{
  "n_experts": 6,
  "d_expert": 576,
  "router_score": "softmax",
  "lr_router": 0.000626,
  "norm_eps": 1e-05,
  "max_seq_len": 1024,
  "dataset": "wikipedia_en"
}
Below are experts of layer 2 (counted from 0) of a mixture-of-experts language model. Rows are named router (the router's row for the expert), gate (a neuron's input weights, with its number), up (a neuron's input weights, with its number) and show model dimensions 64-127. Each number is 500 + 50 x the weight over its row's rms, rounded and kept within 0 to 999. Numbers have three digits each.
After each expert's rows: "gets" lists some tokens that make up at least twice as much of what it gets as of all text. This comes from a sample of Wikipedia text that the model never trained on. Tokens count by the router's weight.

# expert 3
router:552502537566487479462487531496498489511489546579583520481470491494464529523552571461534448588548519584480468450505497539483471559457598521424441542432575414454585346492446580555463436546476481
gate49:539444520585478487478463550514490495462457531546406542530489477528534446479498558489521539551509541496470517491520463533599471487514411433457522475514467475592478522488478493477515549486464424
up49:476536395543533607509514512527495492551431523546536502543382465377458535510517486603533487554522520553473482478611491524538595512537535568486477474472489518553527557454556549495566543448574426
gate50:361547515515496507481557447487478469541473555495534455473492496515507530472508506565391402424573532541537532453438500532564556504512578459446523454468493591516591489588473442444521482475435575
up50:548535538537494550507473467560510580467472486570524487467552524552474447471510453443534480502544499586494482479603480512511541522490454567489530507560570488488470509476557580486542456512583468
gate51:492544569470476423540428427460482550499526448512522545545506555493497360538474510564469493491500519591557519511478526521518490500527494528530506508494520490440550508517530576477484437488503481
up51:474450433453472586486602548512464526590490538478421410469408442538418532474592498485521623623508500461465503505534529464474506476432542423528510484552484527570468420519489381526441533571449546
gate52:506468484493460430518461518436545457483549403648537399488489546464539475518473571503449446450430418459560463494503540536472465525495468477589506448434512578462536530483478592489516546534508567
up52:452510529621404480491534539474553486419430443463480529611436464497469415553511482573445482459467470529506494499540561450374603540660566542539473473531523461549629482479539404503583516544548487
gate53:484521483450490504437461426527541517470587478475445469488503497566514548538390496482537433466502396576566579467529483412438401527544529495433505415497566567571417497434445482538437556400469494
up53:503542545431418381476496525542448519495471455528551607588444565505438546538455501522558415465548485496522554530534516597486658535664479532503599393540442524510492621474473608531520582479468563
gate54:532579453460502413485564454448539465454487413548437479482492425463530518543525422507534508425507458504531481437433461491430551590559497510466591471570425519556532481507514484529461543471565568
up54:521515500506495440456571430434453505438449495521376520611449364536489519605513574412494541565607484419601519519437534476523503486614496531395430496557462473464433504587511564428438532471480586
gate55:449462462510503491402479532542486425465529500471503467441421490514616506429545473422565533409482485503421516418445473503535481528546427514615509554507568459524492554417473518493419523539486576
up55:464468537485471423515463479487501452582581512549582515569471478627547549482478525591532504493534445516504488471517476420526489587523496492578447522433468512454530538492442474500509487487513488
gate56:456531590578520486512612522541444521611424503337361482540481490547533510555487442478511445508495466511483478466565546575556530561503460475478538525481439479484521461430527555479526487561365466
up56:492531444509417544461453537521503620489545568544451547527489498541438513423462471488429502487472505461524485427519556390461416456430502479482498480526503556455473514562453547457487577418524549
gate57:545510384556404462458464456488473485545483529404524535484500404562504439563569529566548525489527469519507551409430435472571532498543589551524541416449535547639530531523497467455473445471458490
up57:487499522549592557501489485465480459541525535555553468493542546607522576438440417507528486484527540546435437516527533556478467426516515525483543629492458509457537518517417490490472536631493522
gate58:502400451527499486463441555536506560478491468441558575514410532434431492508579549561466469430499601459501525516582507554510477441453493580471495454525551516504542474399506594502586477477489487
up58:522565538554602561481516537521487490440506546545436505462573482415588535467515479475574407504441439565544448445499423544470552554488437500535576611490467419533457468533371484507488534560529459
gate59:515433516548485483483482439449499484452484491428561486501509546479501474581508550543509467479516521421436537538428526469500396592578449454601515478541479471556481444443559478462495549507536482
up59:585474448499513551595530487476536532450510487359463552438512492441595556577490524535537451523514418497482488598474571417511375497553452490480572546626519478453456433514618451532491527518507561
gate60:524487525617505442429502542572475520445508497567482462488516599599500468557517601592522532604536512561523522491447494453523543500520533525523490515471442513489415445493521472492536503505491456
up60:550505530520442493600549501617484558485497518504471516478457557446485486478552441490568571528515551522474470508471493532524535426464557497502510617450567506504462537449492428536546556479480517
gate61:573518484559474541490584567543504540517455481439534497514499464573515399554513557524563463497543569543521587513531515467514489554518510437510471498518492516522523542471558493458497433538518552
up61:483545515434442446468469508516487606506614472498427636448589548539465485449602478507466542450574506488391424540433541443498620523549586532464468446449506412500527421499470560491546510487503420
gate62:478486598533544457512540463457617588411522535555453463444423404458439534451480482500466494549527519506552474471490451504571561559491483526563511451533450442528461429511454526503566520348515497
up62:515540496430506456487442499457509517411565459489462485508498497498466503503550448437583476461497565513470492508483474544561504440530545539538467649481431417511518466499505500457498557480647528
gate63:450554526529497481425431490499533588492411440495486431417456468470513491520480446552582457428472603467545525546490438470461543536462492534523548454504536502510518361469441446511501554491553513
up63:490442474508436585519502537623462458573550575496519529503409564523521489454536566487458517529501372459487460434551530501519390482506509488498521494476451582479585553548465575543498511614491425
gate64:439587493549458422513515500458500532556500503442530549495482437535412488506541457544544482526533660478538505513519520381434582476463483497537443568485518474579491459468443478451479490503471453
up64:478529486516500588496443542507513484421440466568450595416570474537509470455417460571491356474507453426392416419434518506404575474578548553510566462468580493475516531434597526544450468445473470
gets: " |", "s", " he", " at", " The", "'"

# expert 1
router:471440503496483533527543493562560469436553530575575550430570469447572541486466519429510564551538440531558498399467501502551477526534496617398439507411524430574561512516458540453446532455540403
gate0:401504465439457443453486491470419554511544465504436440446404435543433560442565489509588445511566431469414415628459540514556514526586494505401470499513435444384508440482509526450552420565434510
up0:527415530461497497436504551554516520478509468511514513401471485424609491541538452537551505568525428520572501454448508480556495516456520518444568452542529470429390467469532440470424535485457521
gate1:447486536529511558462537490463566501494485548492464438488514454508510529356463506547590524461474444595422479563461470554463495475540439395426556410505542483463426476549402514510594549523504512
up1:515384553487498474559536517493549436494441509469534484482486437520497531475536465591497526470322417532434479553423430478470449556544511462442501510491521478539486517487481458486534596521578445
gate2:460445504596433425467530494403431576493459371510513484555460450498441496463552560626536512493483474440460507546475478455623609506549488496479475501507485480392528528440538526539476569509496527
up2:516548511614471448507575421444358576447481448483495509548553555536417448461512529583511529514467497519472469603469482508536555497592473537504523584460480488486490502371419548532521585502490488
gate3:474395461431458470391561547491455478506521379497578461482447502549448537540459513464536452444424494493564551455536548548515518480564521538474447499579471543461617522565558400469555454483492520
up3:531410519469442467466579523525411441490497438475519466521439466549486607530509524504476482485443524482581491435478490538499518493529457518536494491480435539464590543465548474435548435433505614
gate4:559479486491469588475412469547476437414417451491542539487535554475619444460613495536535482587550428466483474540494499499525556550563545471536492548545488518487529569519546522630486514475494380
up4:494408523540460559510458409514403450384495500524594567511461529587469486483517468533485464549474489500415450475450611462540451531543578536516499456553534486371519558444479489506483485391510549
gate5:423557527517436565567485490547535505516541483502502508547572483472508506582577530603556423432511613540492517549522428448465536580486513575536542518567491491451502513464488442446449505480396477
up5:492466610520400502567447543558459504479494490508573492495553493435559505461538540519465518457399535444510547520502439506515548618446478478542520482556505424482540572467457478467464431463486466
gate6:434348478499432465535495489571521468468414467517483506461450509382433447482585520545515511459422503429501517523449447563438484578499523499482431401468512555445453454462496491492501512545563533
up6:571540442445465497481464494390392516537458522508572567600573569563522486501524537502573361566524499575461531517593513445530539591534477518454524589522507530534383529527510472505455463525472511
gate7:445550555447548418485543477575441476455438563560536464471456538482407554519520435525555485534524486467512582564444459596441569571540491574537480461631452564469500562526451573513502489489593465
up7:472522498599584531453551382485389374548437529489549467598529512587445489555616439456606456524507486500473446514476534519459483503502478484530503509464444462566435515550550441425498379560494516
gate8:455494482536404467482468498481605538494479419515491457568531524478424470521438485530464442455494514471436455550461498522451429592528508454557482494496517479449564522444560480405524449472479464
up8:586466505455474544538516509529550494382432625518505504460532493489507424411464529619643571466486548384461474490320569515455494505531519514574432423582499526519474594536442473461509540428490443
gate9:513488499471452405472493546472502477489474501630512506386413482536522406532630512523548466478509498508500474513485510533524529601508420487425481484419530518480536512486519541595510469528466453
up9:476434528473540539413510562456528483478569467560451528489425443495464536494534545546532398498482443418445471542455501479482552561499485445519471491542530534524467498535583542462576556597505532
gate10:437428472525553412437525444402462480438581512531529507476466473480490423485613477518496509419499480468449475480530540601469473498472472482495516497561554477498541427491505529556448523563489531
up10:446550564555521515439481497458573444485485607479467507489509495451385520491437533511489487461563465630500567530446555497501499513518538521503517519458521471468384563511494412452460497477535593
gate11:550468480473457481499444481487451468537530496546456495525575537501542408520517528519533509481579463492492489514485482526495475518566427555465511430459480491463506537541465553496399505468483526
up11:521517520515549427501480483434500492461481470404499513415564569480455532528637445417484498525566577556411534513508507556523592544510484473420575543466580459525445593483518502464504467467542586
gate12:390557470531450439459540633486465539530500575504480503584441509580390500507567416492576448465533521544542508430524521471529425487520555563550415483484597517416465510476496502339491522397418499
up12:540493518406490447532468417533465502523554477447440392517454483559534507479528445547542587433464547471509519495535549560486595500482548461496518461551487471479489487568477534464592472450547448
gate13:433478370519493552474531442581488507487443499510488511517503585540482428410533433513466505497552471488474492547527471515465530451613503455513464499545457509339492491512579516425547416588432465
up13:480496425475573523468526579491489508525468499487483509515534574545497532485498437583558444499468508571505540491459515450445448457547481433603489499500528444481437579513529558427522484561418465
gate14:518495418543513536521553536576555515529437512651624546466535549543507551459362504625511465599472365472496493495417497507527573467499484463440518551489544556476482464543513377552477561520490451
up14:485483493530495527473535387595556519448468479600548480542464529546540566386373524496570492458475452476568472581413496583436481451447474454450495487528511491416556496465520492503501524497596520
gate15:464417432479423521486545424488529498540558515511607503506562493552487388438511422446397485377555488455588576583563556514465498506527551483493548455483499510505485511532514488539428472464450613
up15:533561472493539393519440560590520484437465469515435486480443473491556591516512605563650555521493486480506411433395506554526508456493470510457417508466476461539512439470536599535570545586596431
gets: "\n", " a", "e", "P", " from", "–"

# expert 5
router:580501447483518541494433532504487585561499583495556602453524610505450536506536458445478504456533461515507528491493529544545585477492446581367541460464543511520423537520497539595394477495578424
gate0:496481515551499519505484468561526547490421424459497498550486454482458444482460536516492584521505492551447495475582471563427480520454450468542529526459441556484536468430509488392594484603420463
up0:517446527525492505515451560589431505410504462491472653477561484513420357536504495490537474563599449436569561537484556403444519553496476552555531508526512517484521475470507529455474454559489448
gate1:515490538542447568516503468446489566459495427525552526517529406448488490509479431477508476484518444595553592491537465557410469594649500452436571486587571442464422445469427497469488496458464494
up1:501560494501498497502537508583419495499477473491453421490557498524543437516499525534512460480403324535443517522535521466488513408425432510548493498429555635518590532458552452503455429551491505
gate2:499476493530541487530553571554560551437463416569490496485572432501488421482492464540534535435546439517515572465530534553420527478517434522543535455450509474516548491457472515517506496495496498
up2:452514445484543491531490391508484462566521510508504456571507483519550472522422561438485465523567464566438544578524462557456552499483541504474505446445504427574504477487511534498538437551506500
gate3:490490543459579425517519571496488532521533488538481538548495544462476517523441518520447495515480506445612473486408427632453528466536510521503508525518347454600428502562453504439434555495503459
up3:469476449483523454578493468538449498506522506576470495451515596516486508506482519521475485434499519539450493498472505545468445452505499507545484450381484448602495618507447476535501502457489485
gate4:518550454574462553526509605500592501529588489522476472551525561507456362484495503474517534526584533468514531433542604473505548537574499533442540519512406518558497526500604440481581548551490511
up4:458577441495428432472498504492581523498435458437505468452370364471430531528432487440538582474480543576451394425593483472435479440506556521467452559545538487514373512455491540506585521379558467
gate5:513550509485596526476490468457441498476508479560495492501536413559445394400497450544390511462514520514524511535559483519445463519482501495453489450487489540581535420463582559536521490568549488
up5:582403498502407478536588511591528461531446417437469484508494481463494570536590444510474630508491625394438565478543493470545531429500588451532575522429450479485503557513479520481447513452498453
gate6:453375493528357524543532533605552491538489427502418405508470500522535439477629550582457459446495482512519553501565432566494536502576499515432466448462492466510468482406553453490607499651578445
up6:461435514519532462523500517582481530436512516474466476522472498458576510522483399471493491475503542455503510529492452618504450494531427407550450547449441583504501519563550522486602620501479485
gate7:468528527573424493485456472480477505405509424531553472551517402521492441579541489522555436524484453410476508475532481552451513483499496547410576482610532464507413455523441600574449568517569426
up7:498407512488417421454544498412436503498489510547403507516557495488490479566602568449534394492488436520526524467546610513499424447487578481475461476502477511494516464490525469556526450525504557
gate8:536529457545448548459474550447567478516580497504507499454583516513525417505429533501482447452429471562496494479371500476444508447541483478516454483565459471541529436452516509452462552522483465
up8:412545461457523363469518404471436592453469486582429578553516497467455563501519518461570522465523471471524501443589507489475470511426486493409428507458559466508448493505496501553580540569530529
gate9:509491427538481481511478427552515510538444444604503511534570518540501441432508453483472463522520531545396472474517506456525533499476450486593490479464559562598559538413519505584531565486569364
up9:476609512431462566573564411387469505482485539474554498635601473546519471495541500485537467462568384449448490556480483453520514519542500417491458441453489542534499492519450554441572372540430542
gate10:443461451505536440394528445532540562639486450619504447509446533493428509461513548442496516502485460470614497484616497540536524494455578544487467417502435528434515317501550527482521516542489546
up10:575549525480495503587530500477489596419525557596511520485491425494535534467462526558300475568577476482505541528557449508493499463509453491466515546422550496512479551518417467448400473551582454
gate11:481490553531437577417472439497544590414519514551458465511392471431480518428519468571445470481442409552467476468561495589529523567628494471535660450442521509506499436464577478498613536433498487
up11:528475480507454498541501476470522442406490578416533547512530521519462463551558445452520411501564477587397526528487557531550539630460560485478598503600561474573574444582377417481500466532566530
gate12:528562423496449495440596561454487583543429518492424483508486501547406458510532450463567422463470553409567509498513504457456574468506506508473500494476487471527570504505532440560482525492502560
up12:493494570509461492474415431494495458604466561463497445493540466445559431485504555425507576531464403556459513475539525482473524464441555485503589535498480514558473521540530587467423484610522471
gate13:527435504554386477452441461454470520567421526491493469520515500489471500493460592513583503561581426526514500502431495572513520495512535461588492555437522510456522447624505548470452495549488491
up13:449412496531520534508542524516400440512520537515472514460595488448598505546414528511348533559484486493559557627515524498458423495531521493565533537473511475518553526512490475482405434433441464
gate14:526406577510517501430540446574509545465449468508532457481436542410561543537549439530503535387529455461549533490525465614500469516468460469505535396455480524517484552410489532502532535529523499
up14:527517489463460470544495494586455598506513538488578480513507518482484510524524530390558549416479476450565567483494520514484510560436539531507589473539539545485499547384449444575418589454574518
gate15:432576551478568439504565475584511423478504521404401489487554532491507470535567493439519590531524512442494599527480490564628485539502529498576428459439449483436434587498509552537562444447593464
up15:542466577557577427471502413465506474430508507506475572633549537494506604502427491467553540486464429467507506511420508449444594539482520492506497417515478439468445486431496506520462548444502560
gets: " of", ")", " and", " a", "on", "n"

# expert 0
router:512469512491395507543500468558570508418469483507515477405491549498470595526531551486500446448585556591566516459435497390560536436427498591536532514472472437423532495549497566553462527461464484
gate0:486492553543412529368465509414434498512467487583443486471453463418445428581575482522484507510582472503496502474559476500470524561454475491437500444505469451505421490580519504426526567530526528
up0:475405502521475534543529453454474517510482465413501558534544449510474575553503551489436555437422488466495516518487592503563504409458618496437556472536437489445524489426550448571421601539488548
gate1:401475525539499489484507477510437449477469544476552462415600472493524534542453486446405558425467457484552485492455396566434571588489500535570579455499488516571521536527439565524454513476451522
up1:501570487515516439535614539541497476514426507514451487544477432576403448475452478561487516566556526466460393536504506477555508482457473538392408500433477517535531442486496438509543487449494495
gate2:479524497510433446535409650466534488481477469426445391519524514508540505535549471478468477492534524464533600486509486592453574628523469520503476472660518498553509522482474566580490578464540519
up2:531467429534507500489605517459501453546407499556503559479483513525468496463557551548492514464476516449578424510432590467471390443488529562479527484412542574456529496563449513511547477581499524
gate3:489433487501559494375374469449526475510494519467619410559558513501509516485536494398420562478504473484555517472529483568479492480486517380497495504469524543444538488502538534531528522477555550
up3:501569488492525485525532489519551470510503563523508457524447440490464496457438449441469487450502495556579500505509453534451456527506518549491601407592523509503456512519439483480369558396542652
gate4:442543494560558447457446531541602488550520514459419468449475482431525461444574390509458446486477505501458506415490457543447422473437525581494575466478492565529575453467528434515510474450469545
up4:452436413558434473510589471548448415441521468484492527478501459513472471498557493403503499511521467504453490519540406569577362432465470425486512516500482536479630504498501474461514420401558520
gate5:492509546521518526501572523567483449508465471466386430549386454533576520534548528433534520562481536509416521528444467490506513633458498443489482505575471425370456506520427478449481552496459486
up5:472585547495534492516450507521467560458448460487571530543562576526585502396535535553553556509484506416433493526491419460503489581481406560427493480541633456470439459373507430585463494553489468
gate6:570476546533558472554381440530592503417538441511540576491524531537567439535450450474483467508570484417504553566450430525515398461518455521497441410529529554468477474454515548530588552449514382
up6:449543524511485529515471443487535507466443445482496563484467543513489553452562467562551465427505459532435483528458478479529502517442488470494526573491484471548427492392396621505580471467464494
gate7:477500557476456524462497497562517518512426569443488485553467476645418528554531486546443460572612504518543547468464523519512503428485552599583501422432542531485504545616445488527512525401492520
up7:525443551500530579504494530559537477465484496587439440488487467420519443465451492428490551490569509457435531613541581572485549528459440429485380523523538546501621528435566457493536470505581520
gate8:506497535512563494522465578506605548435494346503584526588525425467517483637403477457534526592503439499462560420609561509526534527506408526474481384565500510503463562385572561526556499411507477
up8:515465498468513479595527530488493490579477549494483466477479495585520523476508439477508613426464466434458472551408484541522526503488461473492468565558414545539479552571470568590550457528452409
gate9:496436502491479508514437513514596488493480466573456452449448431519548458494347466489528544438557507521489529471458568564424610544612427502492556381500496543611573472431618493487535585569508462
up9:605539495480523496473522564497498584521554575472481540521592437581531416485471501428487523529463300427546478567548489450486436520518467501530466482527536387427423492559476491429486518416540547
gate10:521444552565529533434529439636409432435422522503524483541576407479513557522493492479419519471459472430444530452511434482540423527487520542541560480487465506452505524552507492477449430488531478
up10:519475544597394442478525571487474549527453455663534473441487548466523450494496519561520480478387507520489528394562485481463518571505520540519473457509576474548557498437504501553576588591476546
gate11:487535604575575487512608470479526563450453573482462561513552594412533529537466475469480543542486494510553551565550547441475503477380477543526480587536564526445508575442485512472484496463463474
up11:497610508513472480514504398500476599540402523471390555519429519460511514534504514563548481521574508412530542534529422532465577486458579493523486536551445495485434528403589566487601467594495416
gate12:488445589571507498498414583484586592422511486530541473514470544550568451474482465452517444455535407409516517533511471487396445493508450618402501457466556613593521446522524544499460506541512519
up12:510474455563512516394495527554545493441496427467485519504505483549428423484502503491465454519509510449500471424489510423402488528525530517513590505605525485460547493515495469443461580479508526
gate13:453480463560576478401506424514492536467518509474551455585380478447524482468463454426419536527447582496551517494539476603505454520454534444532458500497467479523449543484505529425425585475505567
up13:521574564556573562583597560524517497493504529416454540535549496505500437531434536545529418458540456598509517468568501435454509555531552546561459527376527544526468415458439393467435488387561519
gate14:566480493551426405501454472531480480566442514525428564468574438528522461493512491625449464508377469567456491471477544522487483460567508473393526546479442503416513490562425542464501520472497487
up14:457523558470601509539477458486538544505486550559511582429483503502457468520519524609532431539470506574542500538506460482487538441493507607497557607549507488402497498546464458503440444468503459
gate15:466516524441565500469515469555455545476535544504485497497484516516551437552487439558479457519570465460498569481601479564394507473419523533509541543420501599560570513433477479404475440557488415
up15:507521418419588414529521480576522520504524505528530486473433559491534610474517463514494458512576448427565499435511499424342565555504498510588480577484410509452558433472578472539508567555468523
gets: ".", " (", "\"", " in", " =", " \""

# expert 4
router:442464483511533435517520505521478475449444549565552500460422552510616496454541497495545534438431531511598425470569565426471432458463519580563561467471463416566496575465515527532459490461521414
gate0:425569557608485438443528572479535501492492480505510495509443416431444632514530535651520545507546466522497457515486535547453473535512407492425508515502528451456543410539484531511559529517521484
up0:623528485485468534532489474479429575376486477533614547516494559496635414437521521512469518523558403495516545589461540511501583535474448581507593479530482474513471503503458492580564512600459503
gate1:467468407538536499451480539549530553529508475495458496450540441504568487499511514461483538538462495432534514416641503441507530514547527365478441564556513515544542413512640632537518504508500452
up1:520595546488517546551447458438533490449613602491468490575644518541490542503529433439491560501640424481500500564458435503521498434477456527403567497489482535507508515602473521451562501534511529
gate2:504502498457537540429556609498402485532465486601494444480388500510568461511613458547442466499536481380553528492481522592543539575517440526476545399493485471429490506569513493504589493683515503
up2:495591489502539557486525428533389488497429485584516460419437554497535535412454472473651566517488495421512517458550479578477454546517521436575470539524427568437468462509476586579557522579581546
gate3:399515461509489474487486492605478507492496553474584480495532472568419473520476516563535447537531459399596507502494484510516426568501504558521559451571520542481483509532454426441483535407535543
up3:452516480518548445579453487426445377552519566508405406508565509490457540473440551474455442509495437428514539539507469535507458501507529512551485486520507574528534517576385525424423482538511471
gate4:570391588511467534506589523477497527461578487543517522632434518505473399536483487507528496441526558544496547468544444512473537587415495483551495518513539551508456530439426462572494545466492647
up4:473599503489506599500531485522590553483517578468547528349490452563486502494420478470390496496516450518528418432575510475485476439504505521467514380502568578506458564495479530488511512533471521
gate5:463492475482507552492572570629555585421569500513540480456450439441480547559573435488479556539472580506470468470593513526461470523465538540463564427547565509477431413459534488471558502438491524
up5:453600503540554559464405505398468575501561415567492368523478412436515502535450590385440564552460424583567563539485493499528494478516486541447497481448465434457433493516448575494452435591583515
gate6:534445579455470409380534495442476473495519446534475441531476478411486509465474441509410422523445497451476475591454510578512467506484423497597505462466468451493490451528550519536420521428519529
up6:516580594524513368454559519546523492514549468504498509592437521455510426484521476464453560490428521430516433522482492529549453473537488525507539517461439526531492393543448491437485508504537499
gate7:527455490493444523475400574490517641492515515461545482556443472552473506576522601481547595549517577443475526500559507534574544578530476588466513498478482504558466456500510484484615522487557471
up7:468533549461429558490454425465653456454500591475551545468480519470558505521559519476572596487489553468479465480536500473465468539505503560538631514519597543494517508481468594497475441559538433
gate8:433439492496535391540450508579514468501508490414531493448535560508541444551517510506534436529431484533359504547492533555486504517462528461513460456560498504593478490462582544460525437537554456
up8:448495496501474466521516452533485427533509457443403516425531548480562436576453522575500490463501498437495437524479519544603500546510535541498475477462490597594571526484625480539473527573573501
gate9:502423477548531480517509466499496530475605478464559510543522474494437586584525517547502546374499528526452521507475463528551485464446516542485548416551485509534564503602420507520517561530515426
up9:501597439463528504467433568516479489514396508547536496492487541511530532399494493470488493642514493451592588485442496527488551553580472487455417530486511489523399478428620521450486449493463507
gate10:413585469560471476490540484476496528440551492475453447598459506573460496535517483432469550518559510332525503522561537509498536488495515596529544547561551543515575477438597477496598461484435550
up10:513517478440398452537437426458543514412417578528569484573554576494526449466468525542502440440498488467351541519372466569425467490432418447539474513522553448446489461521482487428577423525489454
gate11:483443504585479536461346436496484482497550554520518484499527443515514516538533455494521427455493485601492573471556543538585592559574540557534516471455567542429477535541515493553501522470517541
up11:475607556579425589527459503512486587444476517511562503534510512518531401478568523448543532508572603570458632471586426471462539512418481508486538434450565586496419556500428387521521511451505468
gate12:515460494538455558408489487530398489457564513576421495511519553493575384496462396530511407562582453487477425465468469500522639524486456474439564572506422543538500529524555593517490556622505533
up12:476487510448460458500508554517574560562618500538614451481543527465438483499451443477590521573518542497421465473511469490556501528458384457523479591507507626597394532465540525441578471517559421
gate13:454524503469541521516492495546541524367513484461549426450564504528473456464493458491459497487399463456451501513459480495472494541425515486499622433503469526469540494338506489500475510470504462
up13:495481490492471437534545565586511611501524493528467499466381574507421671509627536517605585461521560542431452487486473514536427512559599510552439537545474425474515485466395481459527583450452529
gate14:522488569525542543464515568481431548605505540569404481453502459472454556436485447524482463524428452443518504497480481497433461484568540528527499537499568520429496602575476584536434490549496506
up14:531608572540606529550487499504461500465427475531323537473467494532450491428462443476473411572421464583521553531520478537491573433511447585532456494596471594490509538517490457509497506549469513
gate15:457560485495577552493508430492559516488450486487505484460522412482515449528522519514514483509504481519491521362490479523536478462456572519476464464485431469412520518525517501528614516535532557
up15:543462519508535459570568437585597442478587455469454587490513480469515565460509464470510580472561598503513486490496507565453585520503505573509561479550404513497470453517559494557587492508533542
gets: " the", " with", "1", " for", " 1", "  "

# expert 2
router:556487523591414494440546535520547560461406476576548502477378503447452537423469477539510520472506551554549489470489440563574461558491536569412551467423572436517555455567423464519412485511505371
gate0:500455566429544526439440541489544531464507389454501460450454543534521492526577522438539412541502490476541560479515510500548513485566424579567478469566504496535440506451566574471537498498531438
up0:507591503557532511490544535576456493580455498460442482476461488482410503579610533545509463525544589520525573458546485542576479543506484605556492545477452471460585435490452514542482435535528351
gate1:509548490609489517496559502513406450585590533491433583567437487483495499567572534502509484451497481561534501454546544483522524522576511478462567492523523525571445459472476510521434455471488567
up1:521534453570500497570550470440407405550588561391450566544517457444426508474406516375527527473464480563475433505472550477568503543555439473470496489572489559537503478562499415550426498498543633
gate2:569566499538572536522455463562562436551505554445509638452406512508503470602458497548506464539511512508491507472550581529513455521490529493454475542556521438544539517475546438537487510493512436
up2:520472442470498536552576494511526433399510516421516545502554542493500500476449466480540457568385409488482523480400523488555406477534418553422452491632473485516544438488532445460449417506519422
gate3:478460578562474547446559488602483533483468506489545524521454596452488558465521543488440500584512486568427513560526434436519471570468527520499643594464541477477520484572555535494444497529448449
up3:532531585498465475512499504510496572489518510538450519463499578426468545454534491479531526559508482515450417552606490407501446554538557481537570485425394556536558459487453527512563426569439482
gate4:507478487557476474525424540574625537471466502557498531576436594502468396526523512517499433505523544599507538509427625579450556590495502466469532474532620522491544459425548408456599503519528488
up4:494520518595536499544578567410499551494480523527445491562485498590547545436460498492501535531582485503467524494548517507544386529548487457362426551482522465567485514434504495454476530494524500
gate5:445549414480433530453462514535559542476499436477505566450534501461587421611622527457496486485596533560501562467578486568508527493550514519540511479531498541572516562475497470507513442403499494
up5:437472537488547486524586544550521512501496505530505447553476462421596502518419463496455506495517473581610490491505534523378537517570421537518517557500532468535697559430523446493497539538492577
gate6:493446513471585602489455482510515516553554477424497392511465399519488444535455459481499467423502473404560615512467459509412450560549486538465475471570515522465448457490553492430494578550462531
up6:525462517500583589538514557448385536462484508508432466596544435509416351553520507543513547499464502442491603560461552444594443547622486543478431489451485473421472452555551482466382520571420569
gate7:443456506592485491465472483490504493615471441537476518440462575533516443630447341536477488491551498537478502476489466504466486524484531479477550498504490510498470452524473518466523493509368478
up7:492458491573461490522569524523470451555436497592471544526513540522536377633489450472513565491507494514459456476475444451481517467478476477450481449538485521590447499496550444467509580535510518
gate8:490501569455524425464491547508515505476571485600408503519571527499601466567509521464456509528518459486553527467649457504440483502504425409526474506525482451456462510526451467556582513444483460
up8:588553519462453531476548566436495518438493489594441504481497481499529386560521581474562460491568587482522482587502509595488537422525461523493479514522543490392509551544498459520554496551514567
gate9:488643501432505624567588470540437412504603550426492640547394578519556491573451493486546557513534527547576579572437483493473545548558535505516520426518512583461428560481321481470488581521563561
up9:533566574497428519486504462501410539511531533492512525509441480505445584498515545452454544494464467453458452377505574453478573561581507471477440448513452546555491557467465499486437559445449565
gate10:470516581536438468534492612497476531445554453546455563463568540429447531530482504583572470537459499522496508531516528524518492424560448572489469521433559544460450461440447507485414503443458454
up10:479434513573548530500557503580535577461521426505503551482482493480532544529477468553519547473464497496474461469503494491534518566558472536495512534523501443581456499485597650496451486565509486
gate11:502546452521465587499489398492468497588523535469557410567552547491445564451517481553574566468500504429480506530590441535512427559496430490453471496461500533471540468476470545415635495558533474
up11:482453549500440518520411482464557524552407505455469507476524510423459468429559485514512509591483559626453473493574473513464426423423499463509510454483495535550480521421561540493458430509482469
gate12:447503454428492462495460572482524513470554578473562462629540458461539529501548451392537485481488465505496517519413628508455535538435475547533382552575497487495467492550456507530474462570456517
up12:409556567561561491470435516477493439475389470554501515509492416548644563471572490652422510487486525494502468464458509484469535536475442478425524538510491494607500429538446503472567491530452533
gate13:445480474586580506535484555488563559549510454495462509452529467473503509526519501505443493526466553509367552474551497562526567533484515508561418594474523372502422500441513493501422469409507508
up13:496493492515415522486507450556429559449443499543423553539438421463460451490433509519472534478440531533485478503459467508544536563510529466492520438446548494547507489537425472458465459530474478
gate14:487548480511463427502519491508445496573517551559441493503443532491490550535431529384495424441537460558566555514440606550384555506508581473502528545541512424526514431492535468480490565551529517
up14:535570523469543438538466518495420541456500496519480469516491593527482500450454596491541433467548439579471544538483447581389566438509559434543499613445490537475584491476503436573539524517492479
gate15:484499452495469547464510461493463466499556517480474512481519537554580444589481510543591594500521499488546571527579495463524494529557520452429518486529421526500473519521572553486449525543517641
up15:576491554494507436494581456536507509493458553537450407377575509437540493518502473561497479499367542471452479558448496511429472526428544477579540520477443585538498519480545556500546401597494388
gets: ",", "=", "\n\n", " and", " to", ";"